Weights of a small mixture-of-experts language model, trained from scratch on English Wikipedia: a variant of Muon for the experts, 546M tokens.
Below are experts of layer 10 (counted from 0) of a mixture-of-experts language model. Rows are named router (the router's row for the expert), down (a neuron's output weights, with its number) and show model dimensions 32-63. Each number is 200 + 20 x the weight over its row's rms, rounded and kept within 0 to 999.
After each expert's rows: a language model's description of what the expert responds to. This comes from a sample of Wikipedia text that the model never trained on.

# expert 44
router,205,163,220,184,195,168,161,197,220,222,190,205,197,214,262,188,170,202,212,201,225,197,201,197,188,215,170,198,174,208,195,214
down0,209,200,185,189,214,178,197,224,193,205,164,201,199,206,183,194,218,201,181,170,188,193,207,235,222,219,194,174,242,216,222,208
down1,207,206,212,206,188,218,227,193,215,210,191,217,211,190,191,218,167,193,216,150,189,167,216,193,194,202,185,204,192,214,203,156
down2,206,215,213,195,216,179,217,199,214,175,200,194,144,214,206,212,199,183,183,192,212,187,212,204,181,210,214,200,186,172,183,216
down3,192,176,192,176,207,228,194,203,203,224,221,177,209,186,218,217,189,198,184,162,219,204,202,212,195,208,235,212,222,209,176,214
down4,203,187,240,246,199,136,209,219,199,186,196,161,262,173,209,201,194,233,200,190,215,156,182,184,204,206,226,204,198,201,203,215
down5,181,175,199,203,228,166,197,236,178,197,177,194,167,197,187,213,222,236,241,196,204,182,195,193,163,211,178,240,214,239,218,215
down6,194,212,189,203,203,194,207,222,159,173,151,175,187,214,209,212,191,212,197,173,187,218,198,231,222,206,197,239,211,184,210,206
down7,212,218,176,183,240,221,192,213,188,208,188,168,193,208,214,216,201,181,197,179,211,206,203,157,185,178,206,202,220,251,231,184
down8,200,177,214,202,203,171,224,193,183,206,215,203,202,208,191,187,153,215,200,199,174,198,213,212,192,174,162,206,170,191,196,181
down9,207,211,191,242,169,186,211,229,187,187,188,178,165,192,206,179,222,218,204,237,189,213,199,187,191,204,199,164,210,194,218,193
down10,177,181,215,203,199,198,208,214,182,211,217,198,220,209,219,185,196,188,222,204,198,215,197,173,205,215,194,218,209,194,232,163
down11,200,195,201,205,237,209,218,187,188,241,213,197,198,204,220,205,181,234,195,213,205,191,163,210,204,178,176,205,180,189,182,163
down12,182,193,202,200,199,198,230,209,192,219,176,200,189,202,179,202,178,158,196,198,194,214,222,205,207,213,186,219,158,194,178,147
down13,209,194,199,209,230,164,217,186,185,195,225,199,199,200,203,231,197,225,185,232,184,209,186,209,183,179,218,200,207,190,188,220
down14,205,205,220,235,203,204,189,194,187,211,228,211,173,186,193,218,215,192,182,195,185,190,222,197,206,193,202,208,204,165,256,168
down15,229,178,195,213,178,215,161,211,218,179,193,225,206,210,184,214,216,234,195,240,196,183,191,231,158,202,214,140,214,204,201,199
down16,161,177,244,200,155,189,201,155,160,211,213,203,214,179,197,190,199,204,225,211,190,211,205,202,190,205,205,226,212,198,229,183
down17,180,197,165,195,192,210,174,227,225,178,205,201,240,188,240,217,177,177,195,200,199,180,190,215,207,187,218,208,199,189,200,205
down18,227,190,181,201,184,226,207,168,183,202,206,210,203,199,165,161,203,168,194,198,171,201,209,227,194,234,170,195,192,205,231,221
down19,220,220,202,196,159,206,233,207,205,159,211,204,204,168,209,197,204,217,202,197,221,202,178,183,195,210,228,191,190,242,219,175
down20,224,236,197,175,167,212,207,211,245,149,219,219,207,197,175,194,226,203,148,221,180,203,226,202,231,182,215,209,209,189,200,223
down21,182,200,199,170,205,218,207,202,161,192,210,216,169,216,230,193,249,217,185,189,208,216,184,232,213,190,173,218,228,174,180,209
down22,174,182,177,216,198,193,186,196,210,219,202,190,199,203,240,203,224,198,210,200,211,190,226,230,203,182,215,195,219,184,179,235
down23,188,161,192,192,191,226,170,219,172,189,205,208,205,206,192,198,218,228,181,189,204,191,216,162,172,212,202,206,210,209,208,179
down24,169,193,190,183,191,213,194,171,200,181,213,267,216,206,217,207,197,205,221,208,210,187,202,196,182,220,223,206,206,220,177,191
down25,255,211,203,209,171,175,182,193,206,195,172,214,162,206,197,217,205,180,183,196,151,217,197,162,224,193,182,193,198,171,192,213
down26,186,192,207,215,185,193,213,198,199,223,192,211,191,231,195,240,209,194,198,215,197,262,182,204,177,153,190,208,205,187,197,230
down27,214,209,196,185,199,199,250,182,239,192,183,197,173,196,184,166,189,184,186,184,212,164,203,216,205,165,218,208,228,191,226,198
down28,206,202,208,239,208,206,211,209,227,188,216,196,197,226,213,195,206,206,198,203,182,220,230,159,193,176,186,224,193,234,180,218
down29,178,198,200,168,208,199,178,144,220,242,234,196,187,224,178,186,163,190,209,193,176,190,188,208,203,180,197,218,186,226,169,175
down30,191,199,185,180,200,246,198,215,155,210,195,191,208,198,183,208,183,202,222,194,210,213,202,225,176,203,203,166,182,213,174,199
down31,176,202,218,204,202,265,164,182,194,215,213,185,216,202,216,196,241,201,198,202,187,174,176,220,198,198,169,227,208,178,175,150
It responds to: First pieces of people's given names after table bars, country codes, dashes or by, such as GER Andre(as), BRA Th(iago), Mar(ynor).

# expert 15
router,208,188,202,170,195,193,182,173,244,184,179,184,229,184,241,200,193,206,211,188,213,188,189,207,180,208,204,191,195,195,204,200
down0,172,194,197,226,249,200,196,216,197,184,224,236,178,229,214,189,171,189,222,214,203,204,226,204,152,223,184,239,189,209,217,167
down1,241,213,227,194,193,218,159,219,184,194,242,222,209,267,200,193,233,201,228,218,180,223,215,189,220,197,162,184,201,185,199,198
down2,247,169,172,202,202,212,205,204,204,240,170,203,204,196,187,199,218,210,226,205,174,194,172,190,178,211,199,131,212,213,203,201
down3,192,188,215,211,224,245,233,177,222,198,211,186,209,170,219,202,205,204,210,224,220,210,209,213,232,191,246,218,260,230,193,218
down4,192,181,196,217,198,189,169,194,172,223,163,213,151,204,233,152,195,205,178,240,192,164,186,168,164,213,176,209,227,207,213,198
down5,217,173,194,174,205,194,219,196,172,167,162,215,245,182,191,214,210,233,182,206,187,197,193,204,198,173,189,217,259,209,210,239
down6,208,216,208,155,208,213,193,216,204,204,192,215,180,190,208,229,187,211,176,165,204,194,223,199,171,190,213,190,212,225,182,223
down7,196,223,216,252,208,221,227,168,204,184,202,178,209,177,203,241,216,218,191,207,158,212,211,186,184,204,202,171,214,187,232,211
down8,199,179,213,219,197,246,169,214,163,247,192,225,176,198,220,189,217,177,213,214,168,207,179,186,217,208,201,175,232,216,189,169
down9,229,192,198,211,194,161,222,178,212,187,199,188,193,174,225,221,204,190,226,196,232,205,210,187,197,200,217,238,216,219,207,216
down10,221,208,215,177,242,232,188,228,207,187,194,179,223,195,211,222,195,230,193,180,192,175,186,201,201,192,186,226,183,196,153,218
down11,237,217,196,223,193,165,182,196,216,157,219,234,207,198,196,188,206,209,183,178,184,215,209,168,213,235,249,233,144,201,220,171
down12,189,166,226,208,175,202,191,175,217,190,219,181,203,199,188,188,232,232,177,202,227,197,178,187,180,179,172,228,240,188,212,232
down13,223,172,206,161,224,121,171,209,200,179,213,201,210,197,210,228,213,188,199,195,187,208,203,203,211,186,215,200,189,203,195,230
down14,208,200,222,184,207,275,199,206,156,189,193,242,174,220,216,217,184,228,204,189,187,168,177,186,194,191,154,208,207,207,165,232
down15,155,215,196,220,199,222,223,211,187,216,227,168,209,200,179,220,198,214,229,184,186,207,175,184,232,217,211,193,213,218,209,233
down16,186,169,188,200,199,209,223,182,195,183,215,224,174,213,190,240,215,229,186,198,220,204,188,224,182,225,207,187,203,182,225,214
down17,181,237,191,168,186,178,191,174,243,224,237,231,191,207,187,194,158,195,162,189,204,217,191,210,169,182,192,184,222,182,199,229
down18,145,186,208,203,183,210,211,227,182,203,154,206,210,203,205,219,212,198,170,198,166,211,199,168,185,179,203,161,150,198,205,191
down19,204,205,199,222,180,229,222,222,179,243,184,195,202,248,180,191,187,157,194,196,200,193,203,178,182,197,236,169,207,226,209,194
down20,222,218,199,176,189,207,172,177,215,175,189,205,238,208,228,179,199,187,186,237,219,167,238,183,199,196,220,239,213,192,176,184
down21,197,198,220,204,210,259,196,243,190,225,210,153,231,186,218,205,215,185,182,188,204,185,184,218,222,222,176,183,255,205,211,210
down22,204,240,201,176,204,208,237,218,168,211,218,188,201,214,198,226,233,190,221,193,223,201,222,222,237,214,211,201,146,184,169,203
down23,206,195,212,204,217,206,165,164,193,216,222,225,233,227,206,186,209,250,171,202,209,187,182,208,205,169,156,193,215,228,193,237
down24,171,239,197,190,198,257,197,212,204,187,182,206,185,206,206,187,215,205,220,183,217,183,210,213,197,213,190,197,246,209,222,196
down25,197,177,188,211,184,196,226,216,235,170,199,207,212,207,181,197,242,237,206,165,231,155,205,235,186,193,201,220,227,177,217,186
down26,198,194,175,194,220,254,203,210,228,172,180,205,211,185,152,238,182,216,189,217,209,195,191,193,191,203,239,220,212,169,190,194
down27,222,174,197,193,218,209,210,194,168,195,171,182,194,183,178,197,173,175,208,235,243,161,173,204,230,186,166,207,216,200,183,227
down28,164,207,211,180,179,162,259,248,177,198,161,177,196,178,185,168,178,188,229,198,190,188,213,206,193,217,188,215,196,203,151,210
down29,237,215,189,198,174,221,223,203,216,192,199,211,208,189,212,157,214,202,211,212,152,201,194,208,225,204,203,191,227,228,170,234
down30,188,206,191,213,223,192,234,200,223,213,206,201,218,172,191,198,208,224,184,193,200,217,206,189,202,233,234,192,192,205,190,209
down31,191,201,187,179,188,217,173,214,242,174,208,188,204,196,152,206,188,189,183,207,201,174,178,238,211,227,218,229,228,247,188,187
It responds to: Commas, periods, parentheses and dashes in references, bibliographies and taxonomic authorities, plus ISBN, "Note" and list-opening hyphens.

# expert 29
router,207,190,225,170,204,175,181,194,210,194,205,191,243,187,230,197,190,202,189,201,218,183,160,192,231,225,217,176,144,186,180,186
down0,231,216,217,216,232,178,190,226,177,180,178,188,186,192,242,213,211,198,214,211,203,194,230,165,203,208,169,225,189,188,209,208
down1,207,148,221,235,166,212,205,192,218,180,206,194,148,186,178,225,206,183,200,178,178,191,185,253,188,178,172,198,202,201,216,203
down2,192,172,231,180,235,202,201,175,206,212,199,192,188,226,183,198,224,194,192,187,164,187,190,212,196,184,159,207,185,172,176,212
down3,209,218,222,194,175,217,174,235,213,176,237,190,203,186,212,144,223,214,209,184,236,167,209,240,191,186,231,181,183,235,194,164
down4,199,198,174,205,183,207,223,195,164,217,204,167,225,186,191,191,210,203,206,198,184,213,193,202,174,181,197,198,209,190,185,222
down5,195,211,207,219,204,171,188,202,157,229,167,239,210,205,214,178,210,172,180,233,155,204,184,200,225,182,187,196,180,215,181,142
down6,213,209,195,207,203,217,220,239,184,233,209,211,194,242,187,176,240,215,215,182,184,204,187,181,216,205,211,178,168,225,201,205
down7,201,225,203,170,192,182,233,231,170,203,176,209,187,192,188,175,215,186,200,233,215,213,203,207,206,197,204,232,192,226,196,196
down8,219,206,209,226,229,162,189,220,150,214,211,208,210,185,221,223,218,179,228,198,199,202,238,205,203,186,180,202,205,226,202,201
down9,204,175,205,214,186,211,168,183,199,233,240,186,251,199,233,210,192,208,199,216,203,201,206,241,201,239,167,235,196,225,178,218
down10,206,187,216,200,219,240,209,193,220,207,186,205,194,194,171,196,209,188,172,192,191,172,189,212,219,198,199,218,201,209,240,194
down11,190,178,179,214,223,186,190,205,189,223,184,166,196,188,199,196,226,179,215,196,190,209,182,188,179,209,202,231,192,184,197,165
down12,214,212,176,210,196,162,168,220,273,202,209,199,166,198,174,197,203,197,190,208,195,199,217,228,242,199,215,195,193,224,238,222
down13,209,186,195,193,221,222,185,210,147,174,192,175,209,192,209,201,180,181,209,161,203,212,202,192,190,230,234,205,198,189,176,179
down14,186,170,166,209,209,173,228,171,172,195,208,215,214,195,197,212,191,209,191,177,170,225,239,206,173,175,179,219,197,187,216,199
down15,203,220,185,176,233,236,200,207,216,202,247,177,173,191,188,187,206,196,201,212,207,181,191,182,201,249,209,183,161,216,213,202
down16,198,203,210,225,230,169,196,163,187,223,201,225,248,220,222,210,181,181,187,195,208,160,214,206,207,190,196,225,204,180,171,227
down17,180,213,184,201,180,173,183,164,172,223,229,221,208,211,172,234,198,221,207,257,189,197,183,187,205,182,206,175,254,192,216,201
down18,230,187,240,192,218,186,174,160,206,212,184,183,177,198,213,172,189,195,204,207,176,227,207,224,212,178,219,202,172,231,240,191
down19,202,210,220,211,196,226,201,211,192,220,207,178,182,222,192,193,213,204,164,219,209,216,181,203,196,231,223,222,156,161,209,205
down20,196,210,236,219,197,206,221,206,212,229,214,234,215,211,193,224,146,187,204,156,210,226,202,198,207,200,185,192,220,233,185,182
down21,226,205,249,155,209,216,184,219,214,211,226,182,229,200,228,210,198,196,230,206,215,207,194,188,207,174,168,198,220,189,198,216
down22,228,152,183,206,220,242,198,171,195,163,232,229,234,213,209,174,212,185,236,199,215,170,212,206,204,196,223,210,212,182,199,221
down23,194,203,192,244,182,195,176,190,210,205,193,186,212,205,202,248,214,225,192,203,215,223,199,224,170,197,201,193,167,173,247,184
down24,220,219,201,190,173,206,224,219,209,221,224,192,182,185,220,163,214,234,172,229,217,252,228,169,199,262,217,209,171,215,196,190
down25,200,200,172,212,180,216,213,214,212,206,203,198,182,217,181,188,197,178,177,170,239,186,233,207,200,185,216,160,179,170,172,205
down26,187,226,199,268,219,228,190,203,195,168,202,219,207,184,163,202,184,238,203,194,197,176,174,208,199,194,222,187,165,188,192,217
down27,198,215,164,211,196,191,176,183,186,181,212,204,195,175,189,238,199,221,234,175,174,220,189,234,210,202,197,164,177,223,230,230
down28,200,216,191,194,208,159,204,238,218,177,231,180,176,216,183,198,212,188,207,192,207,190,192,203,186,205,213,201,174,212,171,224
down29,220,210,237,195,182,221,198,229,206,199,241,188,206,207,248,190,157,207,203,191,203,232,215,205,226,220,210,206,169,195,186,199
down30,208,202,188,208,204,190,222,222,177,205,200,215,247,192,188,216,150,210,231,218,202,212,260,180,201,197,180,200,248,207,225,203
down31,172,213,220,214,222,207,173,210,204,163,175,233,176,184,201,196,212,229,173,186,212,175,202,202,181,180,192,181,201,221,219,197
It responds to: Final piece of a word or number just before a comma, period or line break: day in dates like May 4, 2021; However; tap-e.

# expert 25
router,218,190,238,175,175,184,197,162,204,185,173,184,247,203,218,210,195,169,190,189,226,200,174,180,229,222,196,166,122,198,196,181
down0,187,156,183,198,213,183,171,189,190,233,200,176,193,201,205,222,177,211,206,177,204,208,214,219,219,218,195,159,203,198,186,189
down1,217,189,209,186,236,195,178,162,202,189,217,203,241,191,234,210,208,203,211,235,215,195,217,227,196,214,230,158,180,203,194,201
down2,199,207,206,199,194,225,182,209,226,191,209,175,180,219,192,177,183,154,215,204,204,194,195,221,221,210,221,190,172,207,183,195
down3,169,179,173,212,184,190,225,185,188,202,191,173,182,216,185,218,183,195,171,221,243,186,233,193,209,190,182,216,170,232,173,203
down4,207,186,222,216,176,169,190,217,192,184,214,231,202,216,213,197,214,183,216,207,195,202,204,214,206,192,144,216,221,189,209,190
down5,220,207,214,177,215,177,185,218,205,196,157,206,159,190,195,184,234,221,199,223,233,185,224,256,170,209,187,233,204,194,209,186
down6,168,173,201,218,188,190,149,192,206,194,182,205,214,183,200,164,201,208,187,178,167,216,208,193,217,193,193,185,173,186,148,188
down7,178,240,198,177,185,215,165,240,194,205,215,199,187,177,220,190,200,209,196,202,179,177,214,191,169,204,203,205,173,215,206,169
down8,165,228,222,233,193,230,194,190,236,190,224,241,162,200,228,192,212,226,200,206,186,194,184,192,186,232,174,211,215,169,210,205
down9,202,168,154,219,177,222,191,192,211,196,158,191,190,224,196,187,221,246,199,233,236,242,202,203,233,226,145,180,203,177,209,167
down10,246,227,206,211,239,226,226,196,166,206,186,201,189,217,186,183,214,203,225,203,206,173,189,223,198,150,225,160,189,162,197,205
down11,202,209,169,214,184,189,201,205,173,200,180,226,196,228,190,201,184,165,226,177,185,200,196,170,206,183,213,199,192,210,180,193
down12,198,249,203,191,259,192,214,173,197,209,222,182,185,197,201,201,184,182,221,216,207,193,205,180,207,217,218,183,171,226,177,236
down13,229,192,193,169,206,227,223,183,191,217,231,220,195,191,202,176,193,212,213,190,151,219,180,243,204,232,182,174,192,199,188,219
down14,203,201,177,222,199,185,176,191,217,197,216,230,200,194,206,195,208,198,205,207,157,242,197,218,232,218,183,180,186,202,181,178
down15,231,210,213,202,212,240,204,219,179,185,173,230,179,205,200,232,198,187,174,210,200,185,194,171,195,209,200,224,215,214,227,231
down16,205,197,179,188,206,183,205,182,204,218,190,185,195,197,192,237,213,188,211,172,193,196,212,191,202,226,190,179,214,190,197,177
down17,200,211,182,162,228,188,226,208,208,196,176,175,200,202,210,221,196,199,226,199,166,180,191,198,193,201,230,161,158,236,174,201
down18,226,170,200,247,236,203,208,174,208,177,169,193,203,186,210,183,185,236,208,188,178,214,186,199,192,192,188,194,216,212,233,219
down19,168,195,170,205,167,220,203,204,178,197,204,248,222,234,181,218,197,231,199,226,195,205,185,211,203,237,210,260,176,213,238,204
down20,202,208,196,209,228,200,232,179,182,208,210,231,176,201,200,224,196,237,210,168,194,229,191,189,215,226,200,245,191,181,214,191
down21,179,199,178,221,180,207,193,207,177,211,227,167,198,162,215,200,225,213,183,200,198,201,197,200,192,220,190,194,169,205,193,190
down22,204,195,186,198,188,210,200,219,152,214,212,229,186,204,210,199,204,179,187,186,207,215,176,216,187,185,225,208,162,220,209,187
down23,166,214,207,212,224,222,161,208,188,189,243,227,206,178,195,201,169,178,205,185,193,207,236,205,204,194,175,234,187,248,213,204
down24,231,196,187,210,150,211,228,193,169,213,213,235,215,220,209,184,235,173,195,158,191,194,198,185,206,223,181,225,207,188,214,226
down25,212,199,201,209,228,203,199,211,214,216,177,213,207,161,199,197,183,187,203,202,230,197,191,184,207,187,205,196,215,193,210,214
down26,192,186,234,168,195,220,177,216,199,207,215,169,216,164,138,207,222,203,212,178,183,177,195,233,204,216,222,191,200,198,191,170
down27,194,195,192,205,164,265,234,166,209,207,193,217,178,211,179,225,183,181,197,209,215,203,208,171,193,176,167,191,190,200,222,171
down28,220,223,218,217,219,186,236,183,208,218,209,223,203,226,208,145,181,192,182,202,197,210,190,207,182,226,208,185,217,194,220,203
down29,241,201,203,229,198,219,210,232,234,187,206,209,195,201,203,200,209,199,199,205,207,185,209,191,216,200,183,226,217,207,180,223
down30,207,182,169,235,193,271,174,202,213,166,177,203,169,194,178,204,213,175,184,167,189,169,194,193,205,224,194,187,179,177,201,203
down31,205,198,216,208,198,228,202,195,199,232,201,217,211,235,183,198,193,203,215,229,208,183,212,217,217,205,200,200,220,221,221,203
It responds to: Last piece of a word just before a comma or period, e.g. -ence, -tion, -land, wat(er); also River, Street, City.

# expert 34
router,225,178,203,180,172,192,189,196,177,188,178,163,226,201,224,205,151,192,201,186,221,189,190,172,230,238,187,172,159,189,182,187
down0,207,225,165,214,211,192,211,186,210,159,193,215,207,178,200,207,190,197,197,178,176,210,145,198,157,205,193,220,188,214,185,205
down1,197,233,196,190,228,176,175,232,199,196,220,229,163,196,201,235,213,223,189,198,225,196,213,210,203,199,211,200,233,149,194,209
down2,215,193,182,203,200,211,147,179,143,202,201,256,201,229,192,208,188,190,172,208,193,189,192,191,188,180,209,222,198,234,181,215
down3,196,220,190,192,203,200,198,213,190,174,211,162,211,167,231,205,209,192,203,210,161,205,203,210,210,220,210,193,178,215,180,188
down4,166,176,228,176,217,213,186,231,188,205,171,206,184,182,180,222,192,186,219,222,222,180,236,201,198,220,208,191,196,175,205,176
down5,232,205,209,200,209,210,193,184,182,214,179,192,190,229,231,220,217,218,180,216,176,206,201,219,211,234,211,179,204,219,205,227
down6,208,225,192,227,196,218,223,188,228,217,215,217,190,182,180,207,197,188,230,256,240,202,208,209,226,193,232,183,174,220,200,187
down7,223,198,210,192,201,203,180,197,225,190,172,214,174,240,202,184,219,166,210,182,207,202,217,214,208,179,174,184,205,193,167,159
down8,176,232,185,222,210,222,187,168,192,192,215,197,204,213,188,185,209,212,176,219,199,202,228,197,239,195,181,208,193,194,220,222
down9,226,215,184,194,208,233,229,179,186,175,208,207,242,197,179,243,204,183,214,206,218,212,223,220,199,164,201,181,170,208,181,222
down10,181,176,196,198,193,221,186,203,206,167,153,168,217,182,189,190,201,201,200,179,199,204,218,213,201,189,220,191,206,217,202,216
down11,202,216,194,230,180,233,217,197,210,188,182,215,181,191,202,162,177,195,231,232,203,185,199,201,212,191,213,210,207,163,204,201
down12,226,219,215,223,221,221,222,185,215,204,203,197,199,202,219,193,179,205,134,224,224,195,217,179,202,218,184,186,232,217,204,201
down13,209,212,197,185,198,206,170,159,207,191,216,168,194,199,216,218,190,198,183,181,187,197,241,193,197,199,224,203,202,202,179,209
down14,217,239,213,189,196,231,209,184,223,159,213,190,179,210,223,189,205,194,214,196,230,180,193,195,224,193,192,185,193,148,220,195
down15,200,194,181,222,230,207,220,164,187,201,180,181,190,191,200,206,191,173,170,199,192,205,256,189,181,204,215,201,229,168,199,226
down16,213,190,222,182,151,178,205,207,209,188,240,181,194,187,215,180,194,222,222,210,176,208,218,212,176,214,188,184,202,194,187,181
down17,204,235,118,230,192,184,204,195,214,212,198,191,185,205,200,199,207,194,203,160,199,187,225,215,233,216,197,218,165,173,231,200
down18,227,205,192,190,195,202,202,211,224,178,236,195,184,204,174,210,232,238,204,241,199,197,192,198,232,198,215,193,235,152,179,174
down19,228,199,213,187,205,221,236,228,196,184,161,203,156,228,203,160,240,183,175,199,213,234,197,205,192,213,177,214,221,201,159,197
down20,198,209,202,203,187,184,200,177,196,197,196,204,182,202,203,159,192,200,187,201,206,202,221,180,211,195,159,222,196,164,225,190
down21,204,167,220,249,215,198,175,218,182,196,192,161,170,225,218,179,207,214,200,201,185,205,229,178,179,216,204,224,220,188,217,248
down22,206,158,194,205,204,178,258,209,172,208,191,197,181,205,199,189,214,232,210,185,206,156,181,206,195,213,230,186,182,173,249,205
down23,208,208,210,190,201,203,224,212,193,212,189,195,184,184,227,169,188,188,199,204,191,182,190,207,207,203,221,172,171,222,177,191
down24,178,193,186,184,185,191,216,203,164,227,220,206,202,195,182,205,218,195,191,193,183,182,223,191,196,191,228,217,219,193,217,195
down25,176,199,246,184,190,251,222,182,192,184,169,216,178,216,213,203,207,194,210,227,205,200,208,182,185,204,175,216,214,214,215,179
down26,239,233,199,191,198,186,167,212,203,197,219,187,207,196,188,169,197,180,231,149,188,214,156,193,180,200,222,185,207,216,204,218
down27,144,216,219,212,203,200,241,202,213,195,198,147,198,224,229,213,213,217,215,203,187,217,174,212,202,224,187,202,193,208,183,178
down28,206,184,201,211,214,231,217,203,198,219,196,222,191,209,213,179,217,181,182,194,170,219,190,204,199,197,190,149,189,190,176,220
down29,219,202,213,195,214,191,210,219,209,200,201,189,181,207,200,194,201,216,194,200,228,205,168,184,189,200,194,193,216,185,180,193
down30,212,205,192,191,205,215,191,185,201,181,194,175,206,185,171,212,204,210,207,218,210,151,189,177,221,189,185,190,202,184,230,188
down31,191,214,220,212,205,190,212,180,218,198,198,210,208,217,177,207,213,196,187,192,167,229,209,237,182,164,211,206,183,196,160,225
It responds to: Word stems that take suffixes or join compounds, mostly directions and places, such as east(bound), high(ly), north, Air, Rail, path(ways).

# expert 6
router,203,161,206,191,224,186,174,205,232,207,207,192,207,195,236,206,171,179,223,232,218,189,188,161,176,210,191,172,193,193,200,211
down0,191,191,193,213,214,207,176,230,227,175,187,211,173,210,183,183,214,180,220,194,177,206,216,231,146,184,215,185,212,199,240,175
down1,185,206,191,208,231,215,187,217,210,196,202,173,214,201,194,209,215,181,218,233,182,179,189,216,246,221,211,198,222,170,183,228
down2,193,197,172,196,234,185,196,194,177,201,192,166,169,206,208,178,200,206,222,169,202,203,215,165,228,228,193,199,224,186,223,188
down3,186,188,154,201,223,215,203,238,196,158,219,225,204,196,182,216,221,206,227,199,184,205,181,217,198,211,180,201,252,223,196,224
down4,218,223,192,190,206,216,191,163,251,198,223,213,207,163,209,208,175,190,191,242,212,203,209,218,182,197,208,216,183,173,184,175
down5,206,202,225,173,214,181,212,203,176,157,208,201,211,220,212,206,179,196,226,225,227,171,193,189,171,243,221,175,200,222,169,210
down6,207,197,215,184,192,205,208,178,184,207,181,174,200,187,161,191,220,198,215,208,189,206,197,183,223,191,246,187,171,173,196,250
down7,235,203,222,168,174,242,219,203,195,210,203,222,207,210,200,221,180,178,206,196,180,189,217,192,204,195,173,189,213,208,213,172
down8,210,171,182,217,239,246,191,179,187,192,227,224,202,220,187,215,191,179,213,212,181,212,186,194,211,219,191,183,250,204,217,192
down9,213,211,209,222,211,207,253,189,185,192,228,229,209,175,207,197,196,193,174,187,174,187,213,189,164,235,209,234,200,189,171,198
down10,183,194,212,207,183,238,196,202,194,189,235,203,198,218,174,205,191,179,192,206,223,187,168,236,222,188,180,210,191,191,211,207
down11,197,193,214,203,215,195,192,235,186,216,188,169,202,173,227,190,178,198,175,196,207,178,259,203,221,196,195,190,219,181,186,212
down12,224,196,216,206,204,234,193,170,219,210,231,193,160,220,226,218,198,165,203,193,248,162,205,215,213,210,187,223,180,193,209,198
down13,209,210,198,214,162,178,208,188,196,200,214,154,180,196,202,228,167,209,197,185,167,207,185,221,231,225,194,200,175,208,210,168
down14,244,223,192,193,223,208,225,164,192,202,214,229,218,213,196,226,194,214,220,195,156,222,228,181,204,199,161,179,180,194,195,182
down15,201,190,185,177,218,195,190,203,185,185,198,206,197,188,219,191,171,191,192,254,218,178,195,194,170,231,199,206,230,255,218,238
down16,218,142,179,211,167,205,229,193,201,204,158,228,195,225,211,194,202,203,239,214,201,187,204,202,193,170,215,193,234,190,226,187
down17,179,207,169,219,200,178,222,189,205,161,172,197,211,214,203,216,187,242,216,196,182,188,159,216,219,198,229,191,186,159,193,179
down18,201,237,190,213,207,221,178,217,204,170,192,202,185,194,190,180,216,206,207,211,206,182,192,203,195,213,170,181,148,182,164,195
down19,219,207,231,195,207,235,223,213,184,191,213,208,201,153,182,201,192,170,197,161,217,224,204,197,192,195,206,212,196,205,204,242
down20,226,187,205,219,171,151,218,205,173,210,183,157,236,223,195,228,221,214,209,175,197,214,166,205,200,199,215,185,154,197,185,193
down21,185,218,182,173,203,230,195,179,188,196,181,230,241,221,195,181,206,212,171,203,196,200,191,181,211,196,207,187,180,201,188,173
down22,190,207,182,216,207,170,230,166,204,193,213,215,200,175,210,162,196,248,207,219,183,212,222,232,192,195,204,241,198,209,223,189
down23,183,190,221,216,224,224,200,197,212,206,198,190,189,157,183,188,218,221,212,169,183,237,200,190,207,174,211,165,217,213,187,191
down24,177,195,222,177,224,141,181,216,214,219,206,176,174,189,166,208,182,210,206,178,204,178,225,161,180,174,194,181,217,214,223,191
down25,199,170,193,212,234,286,203,219,188,197,220,206,188,223,198,214,213,216,238,211,226,172,197,173,185,207,161,213,241,230,207,221
down26,206,200,202,210,198,235,183,216,248,202,216,209,157,179,158,174,216,195,181,161,190,231,203,205,193,182,213,209,210,201,223,220
down27,205,184,189,190,158,254,183,253,201,246,186,205,201,183,158,209,179,214,189,200,191,206,212,206,187,215,193,192,235,199,210,203
down28,237,224,229,197,201,187,200,225,190,238,222,219,199,206,205,230,216,170,184,222,208,227,201,198,192,179,180,235,181,203,212,202
down29,172,181,180,183,198,254,200,223,201,178,192,213,199,192,196,208,224,231,216,239,230,197,227,181,207,180,225,179,240,199,194,192
down30,191,176,208,200,211,277,187,242,175,213,212,235,196,193,195,190,160,206,200,191,207,201,219,226,212,223,189,204,159,207,196,222
down31,186,238,181,217,198,194,190,188,240,201,189,197,167,206,171,195,215,201,192,221,208,193,211,186,190,183,235,206,228,199,211,219
It responds to: Tokens just before a personal name: titles and kin words (President, Sir, wife, married), list dashes and colons in biographies.